config.yaml
n_experts: 128
moe_layers: [1, 3, 5, 7, 9]
router_score: "softmax"
routed_scale: 2.45
balance_bias: false
norm: "layernorm"
norm_place: "pre"
norm_eps: 1e-06
attn_scale: 0.177
init: "normal"
init_std_qkv: 0.026
weight_decay: 0.11
lr_head: 0.00826
schedule: "cos"
batch_tokens: 131072
Below are experts of layer 5 (counted from 0) of a mixture-of-experts language model. Rows are named router (the router's row for the expert), up (a neuron's input weights, with its number), down (a neuron's output weights, with its number) and show model dimensions 0-191. Each number is 500 + 50 x the weight over its row's rms, rounded and kept within 0 to 999. Numbers have three digits each.
After each expert's rows: a language model's description of what the expert responds to; "mostly gets" lists some tokens that are sent to it at least half of the time. This comes from a sample of Wikipedia text that the model never trained on.

# expert 31
router:479553452501449503464589471455454558455577508523534517439481573527623506535498477448449529552495507519532419390478532520582455506451466565511477524516400427499498571533412557487603537536462469516515506398465508455473456451454506503496435503425564525539490543512489546500589409521542482511533586545604436483491475417595502493514573520500493521436472473398518539468449491544456504429559333437448494505505461522534521450477534505435478433557556575473537469575551493447569625549519440467507525556525419526497450544534608475488462404490487492489515448596400490503547509527536455530
up0:480498441531444577515522563519462529506387479491493523521506387433426424518501417483437454539529478538510591480528519550485585526456449469454519589494508479441444486494408433567488480486480490366405424528442518506568505561447533630479465434449434498516475444559627482509573539486511455573462472512509544574530577530433459519435441494464511547495514434507513464583487511510544463478449424550476520533474508590471544467511440499504559526534438431528551599484446645478448519406507456474533536514477464542455585530506483506608464543497527596610564483530464534509526572503455491493
down0:521555528503406526452530493437497594451560526451625548575530449527519465554434499547535507497484483467431531517538477392506481488507541470522505529541537517482487497554474471521451519465423449463479546452510517405460463570455457484500464475512491436471511419526431521440498511569515551502508444555458532565468403598517471505487628476490457489463486526538544492430481439559572524513536486470496567513602492480507612559537460551530533501571444535511481517477502411461586608552525323463448443455595539433423531439498375486400558463452503481616518514494469548468603437500528480488
up1:481475553438456493516438488405544507506561448440470380559519475479524550463536540439443473551580508469555471474498487474513530519465414492558472427521515549527525538510542443514562501491510467568469456506549484485509527421511380438514510555523531424570630614560519458489473437496545500580574466459461452538422412532427558487506604560472500501480464556458495431480569522551460610460457469559546509452453410570579512540425552572455475372485503508453449493486568587492542522515456497481525643492415443517575516489491498478492508520544512392515523493536634539514491483485533547559
down1:446414598608553451483497492428576493466483530427445519478432504399525503526544471490404411594485630519434452554526454476465477472556477504529558444500521508543509524560476492469468471519450607436528521580514550407411502518472475519486479491533398490497561496462491530530511538563485509517513433493375579542342452495493517404541553498545489495570531480479559542465503481581547450486514418552529528547472525550560500509465505494486509464507466513454495443402545507497508608526563531492466576527440407540476578445494470553510566564498560482477443421546629447530520502454464520590
up2:545525535393472441500379614575421481468457414409391451496547468504409556403457572642512483553499488582549462482460574482490479495507550430532515603500514527463518517528545480514519453439468507581409434502427552520502485474494462505484465423500511440539507524435480409474516521495482490543477529434475438455503499508528504586516604527513513524632536504521458574349506447509523548586520501499584488511491447496553538482516503451499527463504466566442531523526421464375504517502578495483471528469430492520644540538517511480509590520540480547450548505527528459451484520456567501538
down2:480467512585495535529495389443575486527498544575466503432468497559474540454506460526495603537422493472420540618504483525505490553438595543509450493495449442510451566416587498536414571552492510579474572485477481514471446489551535463472540568458587575406550439623519537561528464507490521429502601495515467576573421478548486434522485420544513436525494520501514596520532605452408500406480523492491419429466481523497419467508426499541411506435547503554482534438490547479506436445495544547479424516431519572485479520390539516490503565492532411493559589496497449514528501448422483465
up3:533487473528536500549454434465530545523394564560443404462490485502491481471511503590573498501468587556469545590498510494402498454473547464592512498431550496478476448513446573528447568471567521538438495549445602455367500494480501516565569553424603533422450428489535447539495440466501484462469531525504555537496401465485481468573587547526600486500461537462400534480446489464495537451407523515399571487514438381476579513498453532499501459515522515528429559525478543481423498517510520536472435470419579498430545537439525573578537501509500464490610506503588465522455403479423446447
down3:482444500450472539588533593548520497489519602471486581437458415483443498502507378538518500433500445546473407531441491572438494566504455515489504513510497484507514353567506508511520475593492559493472537411543387509556529513464491495441482523458548451521460530468573452496493542472553565449464626374503502572578495554515581485459372420473466509529551505455480451536543583485430514495496530470568517431381471538518494572491551605488462574455451457494544473551619484525496470484579473536525565477477419610548532489418474483448497532497422504526505483456476511493551554525458453532
up4:537522466491429606511373475447405501527530575592542468515478530534548535364410559493548527511488503408508579513386489486550588509539471509481448562438447433557458558572496509507552444523519516431547418460539486547428453482497586544468487568463530503504449516508497481435517540533500573474527527512501442516537474452632490522439388479570574582434477520564458596439494473483456577477411422472487516462605516498481462566479376606550467502520493492493470497485498467540526550484477568452418587514516563451450469577523609517419510488531473469499535483513481497527496452519480496501
down4:505471525531461530492493520597475520432550519441539502440504523643513537534425548476479437446502434517506543463550516463448454506551521432520490394421482523496511486479439479482525580392411515572510533481441541473501570516607546512439433450516455519487553454499514548508428432507551455500538525573542523546532545604441568443554481537418525470492412447416563460510554476538575443472618462494547430491432461447538496518552518442474438540424451505469594514501477575444430438441521376533564469530511480541529443471599429578502463560513460489464533565615481494557467527459547512575
Description: First names and surname endings of people in biographies and plot summaries, such as James, Chris, -ović, Hardie, Iovine.
mostly gets: " James", " Chris", " Scott", " George", " Michael", "ović"

# expert 36
router:498367534559565497391417435593561506511435384481444573509483522454535493484449449591559468510463499577454571448537576496506609451478516525474468499541448504535483502505560497513510468441491467513556485546464532521511530550446437427489547559466456558538470577506475444517506478519550498420427475555518543464484561541484527520557538516532474509455557440581453500531411548394460436473584494511482527463494554493445482504426540394485570555541425579432437525517495461549420507519542563519487404508420454475561504545470550605550576496468587571456418440436519487526391514501531453568
up1:474558544469536632489536438519402548492585529508513528553533442492536586534511530516504469553529500492498405422467494495577592486567432508551491545509533569538429498506444555510527520466501539551487479612455522488486526453492556413422405474471505464571525421536431508532552401501468486511472563489484501454478467456454511506514461591343447519563530512436538412511477507450571501420516472448485365480445523532507547539434479464518492460424441509511454474575507476540526417488546469569529521480436634456586576444550462512514525526554503573431467498542530567565500590524541598453
down1:637509522514531469586536427440448513578543451558460501449466548437415529472474499488455552480494496568582544501480467564541489496490506647444569468556476476592464476537550544532417499504445469516531551540503499547518449460477429519505563478477462484491498481540504451472559388494523557529499463568471498470469461536514478466674507414451437451528560511575479489480446489515509490492431504483455628487445549529531420542527604552539496507451524470495480430589515580556593441481453503478559445490565475477442483498539491561508486525493393501467421423390422595432452534476481506406
up2:519457417538416527558456555466497637594534453517402458486473439460486514381416465500582412501509542419500596500505413485475533568510504503516450506451513551495493564465480507494444529565506525483456475491482538552512465484514474488618455491446482472489499529542481570502521517639481588499568500450495545519498495553508452502509560528517529431548449524529589476582555413488520509558543490504618517492407508476475595537550407504477455580412470508484461542549531475486511491574479447512626465420514515538575565430515553465505599491428587407448454487499496446456488436557521432561
down2:484545511478548578499521501527520498501596558466518422536535408473459416538509500527576383481539617449404551438483620542552450447502496527510539445512486526512443498607407481534494534567457510410574529493498382533559515546561445480465584507502498522506534487491398571540451465520475545480502518466466492517451479643474514463549521489506439493482539435517481461478587512464473454569458554497380573584535544461446425529434490425474526493558432592455545501546517493427488534466480435533506500499530373549521471463513527538472516534518564480486527614474526436409574529391510502509
up3:559486545531484566527535500421538442530551587530493577551626459486416508470446536533497470554477408505498437538560509508517584545549358591546494491560472535560515556478518514530467488470613475510458502520417412472515495493522506574467494496461487500629611532499446487565537530487433549435502554450483573475472541540436424414469431482392393501515384544412506473476489408483548475455535485546459522439471513537576519533501533476507526445505518439480545470496506459460479423492603462598460536508375537468512553481457540470413588450518433509515547538508543532439509515513441537471
down3:449513472512495417517572485483491443543493483501499480487410423473510529516501532498485510491532626546583433468492471545547487495505586574490531580521599473505518446484481573429542431550573483576522480545455535518467498444405528503500581490498445484444536578418568484456535380529563569517586606539427479460386482545515484482491488515491497450433462527487514432543519496566558464611557491463518513554452497523453490449487518512489498479481570522562516381532545536484404451539570470476531583425539382496595491424496457427540474463543480486521427508409384646521513507466488456494
up4:551562498459529463575503505457568481453487512482501482534458578482410470502520408484469524400428526501495452576561553505396477454497449394584586476428607525423448528576541487515444485388470553470401533479472453469512537506546547591479511557512462537393461526476584511469502521461609470517478529486435561489492508507519528455560555544542460448458514612457471498475523515479508624533533502469543536544526535501513523497517515527459525423510639539432545537499530473498490511498400462526478546448404500502558560383421412440476471497577473427615521506538591547469479502545460535500
down4:654471505508476447495531553468481452441599503555450523449477574545505600536539477474577536490490517513523409510542501535508497493562540536493528542531450547511497446521520509423535438390541417531466447468498567489443479487522511445442481398438532466509494561516472546527521436527521533504497513473456510539551512492556530590531453450445554424543412484505528516512496474517557463561563414551606527411462469605422500434472513421413434399521568524502486525479530546586413451479496497495499505486523495466478433461440461494433558536543557369399500455505482591583656491424500505536
up5:545577477504470509467528517521418572503539443466492514554509528458551536473468491473500477423465571454599480409524531474475399548491488533483484557518427568543532469639451593494462501465559499564509496494523502526471450496472483433436427564555450469546401562468535613515501442474471542534498411456473476576492537521613434516547532560434608402579529462504543498444450512514460540393504398469482446481575531445485455509466378526578503473543439540516467504428533432524575449481581444447478546522413530390461549542483477523588441494505451584553495464499518541536502533499513595513
down5:587550434532529496436438442534467498559420528665470531481541486541575462465427538514534421457481463506551476442512420493523430519467522590540490472497474469515448498458531491510442521436476436477526475345517538470380439544419564522481611516520476535586509531453473551517508505495521564563456449581518479542569489402568525447503403404396515450506526532469458525535498459563436421501442520552478524541518523474544556480489561570517465602490566496510540554463516437530446505545480539483532535509559541543430416481480443572442581435432519522379505478469517552481517508485456579556
Description: Spaces, line breaks, dashes and header words inside pipe-delimited tables, such as empty cells, row ends after a header, and Candidate or Votes.
mostly gets: " ?", " —", " %", " ·", " Candidate", " FW"

# expert 51
router:663580484515427508507451437439480531520522534516455514555479505501526501409553508470580525479572445484476420423406517573456593597485536479498498518476516447482475546459513476474496433490532500501476502544467499499585416577435509508552379483468523397462512452395587453506496538530527587484508510517497475458497503499475415442529465528480499515546436498505559567439506530450510622516455475553588486624403566454481577463431565475418551528515461563417538504591547493491517447517496503561529445567467526526544482391515630478465499460449476569512550518448465509459554490475576501427
up0:507464389449471511472513540472454464611497526503493370484415573526500505576486549456487504534547504519467529535483545572519625547507515472535462469482481495550561374507555475592492461413451545606460494509552448471564452351465546471521469568476482543530545552585523615558491494559483456571541466407528493522458475503504580554464500475475476554505475498491466505479489508460540424541539458472490427491555581429500586489579491414537505450603554509502575497449402535532499600482551509535507476516543516369541538447539556439568503491528561423493566507500460556496499484547483420423
down0:446474455522494557430546519539446434521539560530622528595520535510483521457660563561494463536522597562512440472540470575593433452492533489493551416475508567466595475540411543533481473501557547455516433472516455537446490454501488516579505564547509446509560501547569489524468476515524493525539473547509434438368527614508569485455556574469474499450453398519508469562441530474478478514557535508476516531496558507503446526547464409483506524463486506514510448527414488514500434402444477466500566521484508404491565463499540516491367433479406635449478501433473510497570469418413455530
up1:452503450431455546493518556482497515490460528556474531580491537458459467509577523488479611531480510474379505506551468476538488498518415467467540515427577550488601473452481469436551533543472502530460469486533485484495527422523528402511440611530549426530485560583472515435412455416525500535577426478435532493536558511392550601460534451564476549574617516573453484490468518515467502548544594435488443446605580551488526440614480488528437516427534407544427420484470375434403526460467506524472518544449515517506536489491496451529490549585505429459573587550514466508496513532502546523
down1:541559435509633515555482470422472455618520434486574487499522467507454534526508449554525424605472529514558451451422559493552480475490553588511403508517460544501498461573472544537472420501579534517506464528559515502433536484503535541465538514436418585456514480483579514511555493498453556482538523533511341467449494568488468419522523592506611573472363521478442443422530453534510387545435436562429558538399518493451536538483493492475481545513516492572520518503502520475460522498556456519549530436419441611517547466482532501464562510524501494561525482489434382507567501449465418517
up2:581452530534583496532414494439483442448522433512564445486477529540562407496509522543462473467429534424487532552482484532417463472435559569571442470545619418495512521575393580550511479580567531468480496542543475473503552446482565482413477521549462477562504558447537551596526504490499565475480505499500557497425529489508532461529500425491550526469567486497528494491518576492536396517420462479492525498509465528501529532506470495634464413593512508494508486501445340493508452493566492529531455485525457529564446537473479365398523498496581416577484501554589407493530482529551367517
down2:525564381438461587454555467537496445490592576539546472553516541519553583516597486512492555430486570510436559530412500542460504437478482481422543490493554543452479454551533507440486529451519495537466554458450517499545493447479393509519449483537472430487449576552501497514480502566465499587552439382527536544373491538475544554542407439545453557567483511460558472499476457576491452596491498514545473531578475458466555488547504490485501490529364564465468549443600393420541490435590502506457532498455527466498486460449484552584467523455609485509518473537427486404459491442457602533
up3:539442499472461448568473481418436489566467448462506544490460439515552592526470389484490520482447378553476448574477489423437549556489465454562382477494581597445530479524422570592511465479451560519569494463520507387529480452514515434500476525510532503470446515438436508509551580537622552478489533514518543550506482512486583569425426559434570530534457494509523415563440560523451474496634515537511428428551429489480498527474490491583618412524505497473513520505465445464496495418482465502491515471470539430401494559467444521458492554510536465559555509481427418513587554528554528446
down3:481407487426458449548571497463479551505570504606462578485446380517610513511590505505394533523532524550430508571374587444504466476501513568520483577531464580463525570571518521551502539479516552508544419470438502552489487533406494495462477576505506527610598501502494494529488499505458445593523430569590410523507511530481528445533340482403544501525448498410407445561485483441508420493531382446446462527564512542550462483469547503530441482459504505491533533519532450563513533468541405497489520568503546482514468511523468482476609518412453477548433500496479535517476496525451513506
up4:552466501315467520505567436461583593501539509382608468479503501445456434512519493438558564561503540514473478507592443523468500476539549487505404553523508500551440494501577523489587528534494452469471458510440444479500569598546439539525570529523492463486456534423511521534518459558511504450536546531487519526497540464466507471474433468414503419496537499460497456510484626541423549490538608570489527493508419501511462479492517677499499394464486543440477468502505462472423545540469546477522451528506507490470451511486453602542512490534469476571491505507383404446480476376576553580
down4:487535569570511515439482436458556473434546545494474501520531524505583440537482625538521424499412448485491531500509480555423395494481421576495486487448576476410574488477596533504496539540510506479515482489487379423456483558540488504463508449645547496510461522591456502457441521440506459617471441594455571528520534494418419490505515584480499550527528557463482625536463579516534454366544496481464473365468534490559498563529502548559563441495496575502521463558494471530426496473578499493461481483446568511469442432515431454417519495503547542560487468489470489447488445580538567469
Description: Word-ending pieces forming nouns, like ation, ion, ity, ence, ure, in Liberation, Movement, demands, and inside names like Bion.
mostly gets: "ation", "ion", "ity", "ions", "ations", "ow"

# expert 18
router:566535421414493574455425520408504480442530466512462489479480570567504489451492546479441561515559480447537532411494540508437498546443497511459458447435347472531519428507516465496446548482527568436489532515447554543517436527506488509558540507511513506510497461535579558668524516512553522432444521479548563475508572481502470530567460483544516599530446514596640467426509559516452520526566479455571548517599485495459561399446501456508383431535542494423488624561513528558552489526523533540529466468467468524521482423543466438493486528517471379480453480490574419496518486463551489392
up0:446510499514507459546428545490559546497564553506531524571493486440548515483452520541465557502529507529503441428509459499437496501533514476568429542398555454546494541464442522534547459472439538515511523392442531488542525556468510519442502435476482553494491455548456482454449457387480489462540518379473465447518427519573470578536447496505512461530564488527509502574459545450618515426434557461458443518516531532516474528457627410471535593450540493519560480462466546461520512535516466427421545404419477531423470485432494506499589641386537430525612437469489580553608629494478533479
down0:495499466462590541441499513494452536482568508519512538428549487503495616530496490485535508439497497538553587504497526472536445504515432455559544401485490568481549582558440505455406427541487533605551530516501430453432554462522597492464600509497449498478602477544381434567515524506587457479465485407483459474498521536479410474517462417489447494575499495504487482509480453497470541531568420523567532472520474490533498553393451532433562446524473493504537528542505443523530527398549373444530480484529418438496536550484424423433545648368473511530480510535540524489609537541461448568
up1:364472529460393475620524450463563462519534480522541535576566572505499507443598529439509454475466506535511492636639427532458605466442524472551443472544523505500595478483471560567467514543503463475515506495494490514529482510519496461574451446516412521527571479518405538501367471561521465426572427502414453461450412518516491572572490516526538575541530529516532582502565533443503548508536483525464533450487439416367505533511493525557504509489498468560497465465486559517463372521499460537447506480525415482460441491473529519538480480499421515598582469524501529532462474610522474439
down1:464488555503464528548524575503499393515540470605499483426461390500513595496471522527486513556416572493535591523516471466427445515494541460562529525501507550530520476483471491375458508477466511546526408545522528471451504440475468537462485497511452450506513450608489494551513524480537541579470406392418506518509496507520524590484445593572544490539446449471479453410551582534469462563560441457518497350509506388495416469521493542531448626404515532510523540447474556525485459532512491469518485465408520474573494546450573570533583360568513489511559476502519523584531489390486477489
up2:467418481513546507514569501509478440544458423548421424435496402515533530456559486479560415503486482469513513506526520446529518507570586487486678488487491499463502484608440462594544526607525491558471461573460486505419556503498559483518410567494464475557499476532515464423437541561516560484588483491448567462462434477582578515482555499487509396464509518505489491493568397496488504569520458414446388461409467569532385469529505454507490543474542429569533503507528422467466566455516513574394444528549470444572561500527507529425543528532471517470551575585540502563456510507574466529
down2:508433443509493486434445525500486419478584466500484482548437447515520593515509555497533576489520451495503520500518500559452579472431511524387500537496467411448467470514539495473468545513492558510462655470440495457505526480475542422569519480585522551488449540419552488577540509508489503543455659563528539375517494294493568500510551516468481522462483505543463605450487521413574557473467528581510497534587521522428554468508413446451484427414427542496504537535488502478523463476510609521526493464429511611486500485542545481528540508413490444441468504507505390488518502452548562526
up3:513538527520545432476511496596503454560513379463493489498505513498546533543548480545532551577406529473519439535496481487467462490497548473434611490593549447432464486511485485520510462485532532542506557499541505523444514584497473514565528511484536516566427539419425508473536491541309537553504547543438376534527479501412469473433518480451451509547443499442401492538520494514541515495459510559340444441495443393508461543548527490438532555457446489533500440467463532496493550538587498529497574544567521512514538529446490489522577528589568511476520511508477650594413387494529418560
down3:544390538528536522516527520559506501466429473553550519463484527484447515458527459484501581442477562515425439533570425407502475532498568474546424574517591509487456522500493506467625466572579491529511461462557383520461541521451463401572425520568554349480482472454496491443509524469457496574501488363529528526555496547508463518493494539505524557559449400525478464473527507582477434534492598582501480480567458459528519563590506572467552499414477365530431465454588510587484484562564464544466511443508469458501631479490511493512477481488509502563508484501468512456512395549465550422
up4:465506575446556438444496505505424432493482538450496506482540527399559526540463489536467437557414510577508483596486528484526545522504540496484665459594491602433397504541440504490571436501422444553505514525520513451465514473466459459592461479442528563505470497574445500487484575592456475585531482505517468542584494466498515559376496541481473460567429561417435497534585521498575514358546562468450499530494505479518481595483560560421530497461441468514549502435460577571463549426535458588491475454567537430517416502547483487473506551496518502517508598484493579520420427535488476515
down4:504460484506538485498439568459507471447526568555477561484491454474486559420499533574441578478441486614458574493476488452431420515480461518456556510524547671503505523550472518492636471558482438533551495477499425383421579510473436488642562436523501473545515487556368509530557478478457436569500496442531603503500443496445492417424479546484478561582544525541373459498517510532500477423534527533430479510494533499481570603652501469523528469440482387446493460489536541540483506419490447492464469530520484460487554500501513452522526552516472466511508516527568549436444494536444493507
Description: Plural suffix pieces closing a noun, such as s, es, ers, ings, ions, e.g. airstrik-es, dioces-es, consequ-ences, Cavern-s.
mostly gets: "ers", "es", "ings", "ions", "ations", "ens"

# expert 19
router:514545547552457536376576459429489563491498568426511520497418574572545549566525526560370517532549479497446436386434493445549466445437437446470415501474439429524418527477462467486611546523496484462515464424470460426447500510433538495596539475504557554483491544579542550552516507417557506443561582553563407419483502489560480428552427518553514535393503496546538490477526516529552462478548393458526480552455520485491465434461520505399501507472564581517543470535485515428614565531473433495490486520549500549537471445562610517490470443479472525531497443557489444472479510552509474559
up0:546550538377485495483473483555444580497498485410534422483569502473562463575394528446457511472488508536558524430488547526485573456448533534523498526435512558493516529565537405512424504499441523496406444497518568505466482462559519481496475524470513528481570360505494466531483375459426490529456506510539533469521527600509507573555515531438445346491508466460533527433400527567530549545465407494466537479458538549465634472638407491460472465526416491507443513508531358417543538500508481577515560496567448480545594559510490483507514507561497469479483475522431574505495541484467481564
down0:405434456490581457534464420545492529556521441472522475520538452480507510401492499481527478469433533542577619501510515496574502454442505557397443439422525536472459494463509577547513555605556535441445416559509522527558604415576516449518467453576373465506494497504385517554486555479457468481541370512497550548521456531492594497455493468566541494534443519477490494509458538509599521560442435612463478490535493498523444480454528568482459529478440443469526574402491562529567500530562514537482436585542529441449505462441517515505512494516474434427457586499527412580439530583457461532
up1:580510448539499432511433470511624505543540487441524464579526598543490490532520505492450594385539447552530461452485433496501467432441589520437487518441419610496461514599514531568511433431487483487628461493505382425495555447525495459457377543515451557499535513480543518484542446529539401393522479429621534531427501502561525483539553524503484583577543428526509472485550510467490521428454509467562548535488540537511494529485559473536516485508505529488494468507432516515376548508449492598498575429487453554441517430464486507508522471521627457506548473537437525452446483457471583538
down1:427498505454468456484470485373408529463465459533379496487467490482499486544573512468500509504447505435416415504517576467553548570462428574612480454633501639487581445430538509519524553561445512618491552546494482501578364452526471512584530476399481496535579558491520479533513498483496421547485551482559508536569546421490566465553463486406530449569578513606561532454532528485454499543476541499542469584404461476511545461489453491513470422485425521475493467472430508565503456454498460409461486514586513541524523560571462513462510516412480567483544480524484490537522510498435511479
up2:511497540498394470434565463438530413505474580393485501531493477583482487609447580479505584540497459525461454471390535560464487533530560505497439511446429606531525479475479414553514544510432520437532464494541589427469500553503491474417449558537490486532562560484533457535545549569485520509446534517498517542473430501463466552436538461445505451559503441572561442433476549523552454542517416423551544400469474645504494402474493452525486494523492516470558518520626476458487512486490457546498583499582601522437580449482449508459529467545619455515458540527422479472469491388491493426
down2:407502481442476504495420528515428510460505585516521587392506503471555480537550509472547535519516585482433514492584524390629527523463481562453489514559459501388508513441420491425510504530462415547477508460530498544555515480540515497528514526452456456529505471494551503537437472480550340433468580585497485601487492437548478525471527444552515515441577483458404505496405522560490473620511494491542568566482456586478554513516415513461478457494499565495453489464613506523477525582564537412448510513587516540446426554556475597495534530463489527449444507552436554544389457492423516528
up3:539398491458579553479493496541540587494480606576545479508527546538488514467474507427504463513547626461545515462558378481493515489568525487485440483541541505465500422564488468528527514526464485533527457440552460553622574435492535535658506460427517554521501481548489451561358585506535432482563446388496522537549413475490569505566466505576531465582488504524481559507468413427520437502481457517519480508575460525415417544511458441490528470447436461534476566467483560495568478509469419430460483452490437482452464521524482500475604575523498438529534451477557481603521569463467559431
down3:478501507589496561545571535489486517485439490471434437475449537432655526526470478533454397573554436502571463546533457513570525483573520442460446474408490473504494523475471505526383503574652514491518453526460542481457440523527487511463485457463569460511475533482586567479522571522514582538555395494441568494514534550513441434479496466646606501530426577578446550500472496466514499454472501412449458427571560469533425424480444539577562449470493452502484487536478527394491474472516519501550485557546423499526501542466586496481453477568465548524495501428570542471436451438511483404
up4:510545492436415499506511558456508556548542448578471565542452459449510514519469476602431549513465494515528504505531562550414594548519450384520490475570481496548591541452527540440560515431389516456479525544453508483475387461469441399519464466483549451562501394445492518580429550504371574509428432486445514585379512543450476529454530550501540461555510495514568470550501528545539581513519525536514423512479418485531491418490555581527545371591464452513482503420507503463548482461557476595533484587485538510488467474515510522528487499530448477540428481420436502528542555489603471433
down4:527575529618445549572519471507491533468516459404537504573539418578592495535500469492526522513443483449494533505526515501562462368513471505482437594553537437584459500578464517456416451493394517513508494451391481494552472511460497447464474531514591503518518560487427472567566470434486437497500562552507494471541532384506463383551601519516553442431482493566528627514444487472480494434478559452426504589459533509575528543519569413475435465600548449438470460490464451489525437522482571506486550522570474520523449511485504568571520377390509459536528478457493482475546529515485526566
Description: Final pieces of surnames, place and institution names such as -son, -ford, -ville, -berg, plus London, York, Smith, Washington.
mostly gets: " London", "ford", "ville", " York", " Smith", " Washington"

# expert 27
router:622495462463472475498463470497593501515535512495425416608526484608521597400529521511565638527484486449561496383451549498559563516454561533537471474470460446469493497441471509558515565478591476452455517564538513455420463520441541506545457497470522557515516434388533432514521482435505535408517450376483520486521436459517423435468539542551573515455448454595553561426526437471509526548464505557516503567495529547470581440416543549453449416512526445374497536466527505485542477494522471529533505579487490462600596543522539574483534538534530504463479526504499459492490478466506377503
up1:471530410419524475542537463476443513480514450513565502498471424511471447476491482545506494519377440437459443530466508500519541590502435507422466353560539455518503469587487529522445552563471422491483513485548478446475522469569490438516607558532499476562476504486559499497539396481540511426677388387551605497469599534537567499597452533446441470494496436509497441525446553531416501511495526494469486467596420540453558453464460517516572471493479481512504496442464450471458545524542506513556530501459533401520489524519472527493498476563592461598479576603566456491465516530601534489
down1:543524491530483635539476504355508455492463549527374637607433400561485480453496584577490458555448506557418392583422551512488506614463518535477503491499474554481430477542537480482474556500574386460524562521433488455450507540542455532510548528472375479557559530563455485462432469507487464510428500501521533538521513523543591458473576433511478476541579624546513456504516432480508545574487553512529442503409442563455537472498489460515456538553475499443506523571505492526550444541532445486478520458477471474480478582525517445538458589450534525496439522567462428554508440516476469490
up2:540530465523451535440494503441493556498633517471527510555564435548490630509526423604467456536438605489530479483464518519436533505496462505525530526497489553445448468548504496601430554419490536478478515524410528384462507516527478388493431538514571437446468480417567548524572514461391553562498525527473441469525497544459472475461378520518560483480463566488511503409498464533478534378493486519490360545430521520507572510490454574508495517417481546451517560490470492507534393500498470517507505453475491534461564535504507531578485480471516442632390468469642492562536472504429526489
down2:476513522580584514419490435566512441543438466494466519571540496513536402500539502508474474475499544449553498547475528489493532505572446489478487492444502484548449590615468488532525482481437535563493474549438570560490598498583498452487573523468388461557568489501497503528562486542460393550467482536473525643450574566537490455501581485499523456465465520444579401467522389554444483480437487480510490533514534514485450501487493478517501517558589518475585461512488473531472492379518608567511563480523467484499341530579471465535429512569517472372478417443384479536430443491459559494
up3:595424475457499535488621512509577562520580563458531508463443450416479505496482559400552534531598420429513444519483476520494522627472545480524501490531449498527436596524536548555531502476471438470463489555505515509481467428500508501473702505543508481503468547584554473464421444532564495579564536600427456476469382444481501506476487519462464463450458443550458449565496498429423510531577528465482520503466573438528440447535367493527547532485613523478534535463451504464524522604525531482524479512549468487516508518587478516442517451496481480435544518457484451407461499492568406442
down3:437572478508502470514491443505551447458464454474491490580457466510489461458504607436537480449592540475587565523567507502480509517508514426462482456491429515601451412651478575501468494513494478392503420479540451594525621514527504458453456475533507582495523445455455520462443514574440476436544492599465510495475456404473461539458510533477519406477486530497507507558586493558587524526473487527526554610446568568468519529508455475457469559551487470472467420458484480583459524440548571499488545498485532442541552445424417621616481471470526511440471441565444429523518456593507580473
up4:561466516466470506439470488451395516452404474526493455518527439488534382537565495488464509518498531398477503577433593496510568481533525441509474468465590463501439476524497444468483605565462443505542483525536519539510562444441486387388524525527604439514493523511525542477635521577437542550543460436512502590477444466552574555460469539434523447542574479502455325531503519488562516515558437552514511488539446527508496485570518483521538533581419612525508468483470439465451531560448501559479480459577473448557427535516440424487484555467539481575494470497556466541397549473537417488
down4:450459520497515508511549485486500521450464433474411471535546484571500443438455652450448470460528492487561499423555520453470476524398555572444460450478475562538515445489636584379430493440449436457519675504515525485478524562541465517363476427552492535551451450464500469516532486510540496509545488446559538565531518468547418453442501490578539468498477546553516471532521500528479565480532533527533563522483570564436507446443530522494488576517498487497529614576539521545584502538474364447435468542500546532532492549522488366515447563455558487547512436572548464527445496473454473460
up5:437416498533546540424551452513510514491523457404506524442484538532484468546463418559408462508548537498553528502547468484540527491560472528513549530618614535493501449545506587458524524541456479691541547475510497561484529468478489455510513512491539451456392490545545509442509427577408472593496492432595443541510550488458576538444465503449443441529451475415453490471454460513484454462520487543407458477600464478541524555582487586490532588370500542570503475470507554523457499433581549409484436471550523477492528461439441467545506457503439485578550490585533503446418430516434507525
down5:592407492464574466467487533564567554548535494484590518360495510452434503495528439601446467482446491534478489425460518537526519467532521503548505499527600547441599457564479530473486499568516461559496445493566514449472463370437470453597579562548471435505441456455546527506485509419521547539573509424434490492497552523512556486475501409406483589556555503471394428462520525509445483434507496520434617497558441472480506511545487485586520512429450566564466446347530497546479455539530542476514443520482432529512512510451550502459563509563562448582522463531507520543439477528493394554
Description: Abstract or action nouns after the, his, its, often before of, such as use, work, development, reduction, support, history.
mostly gets: " work", " use", " development", " power", " support", " history"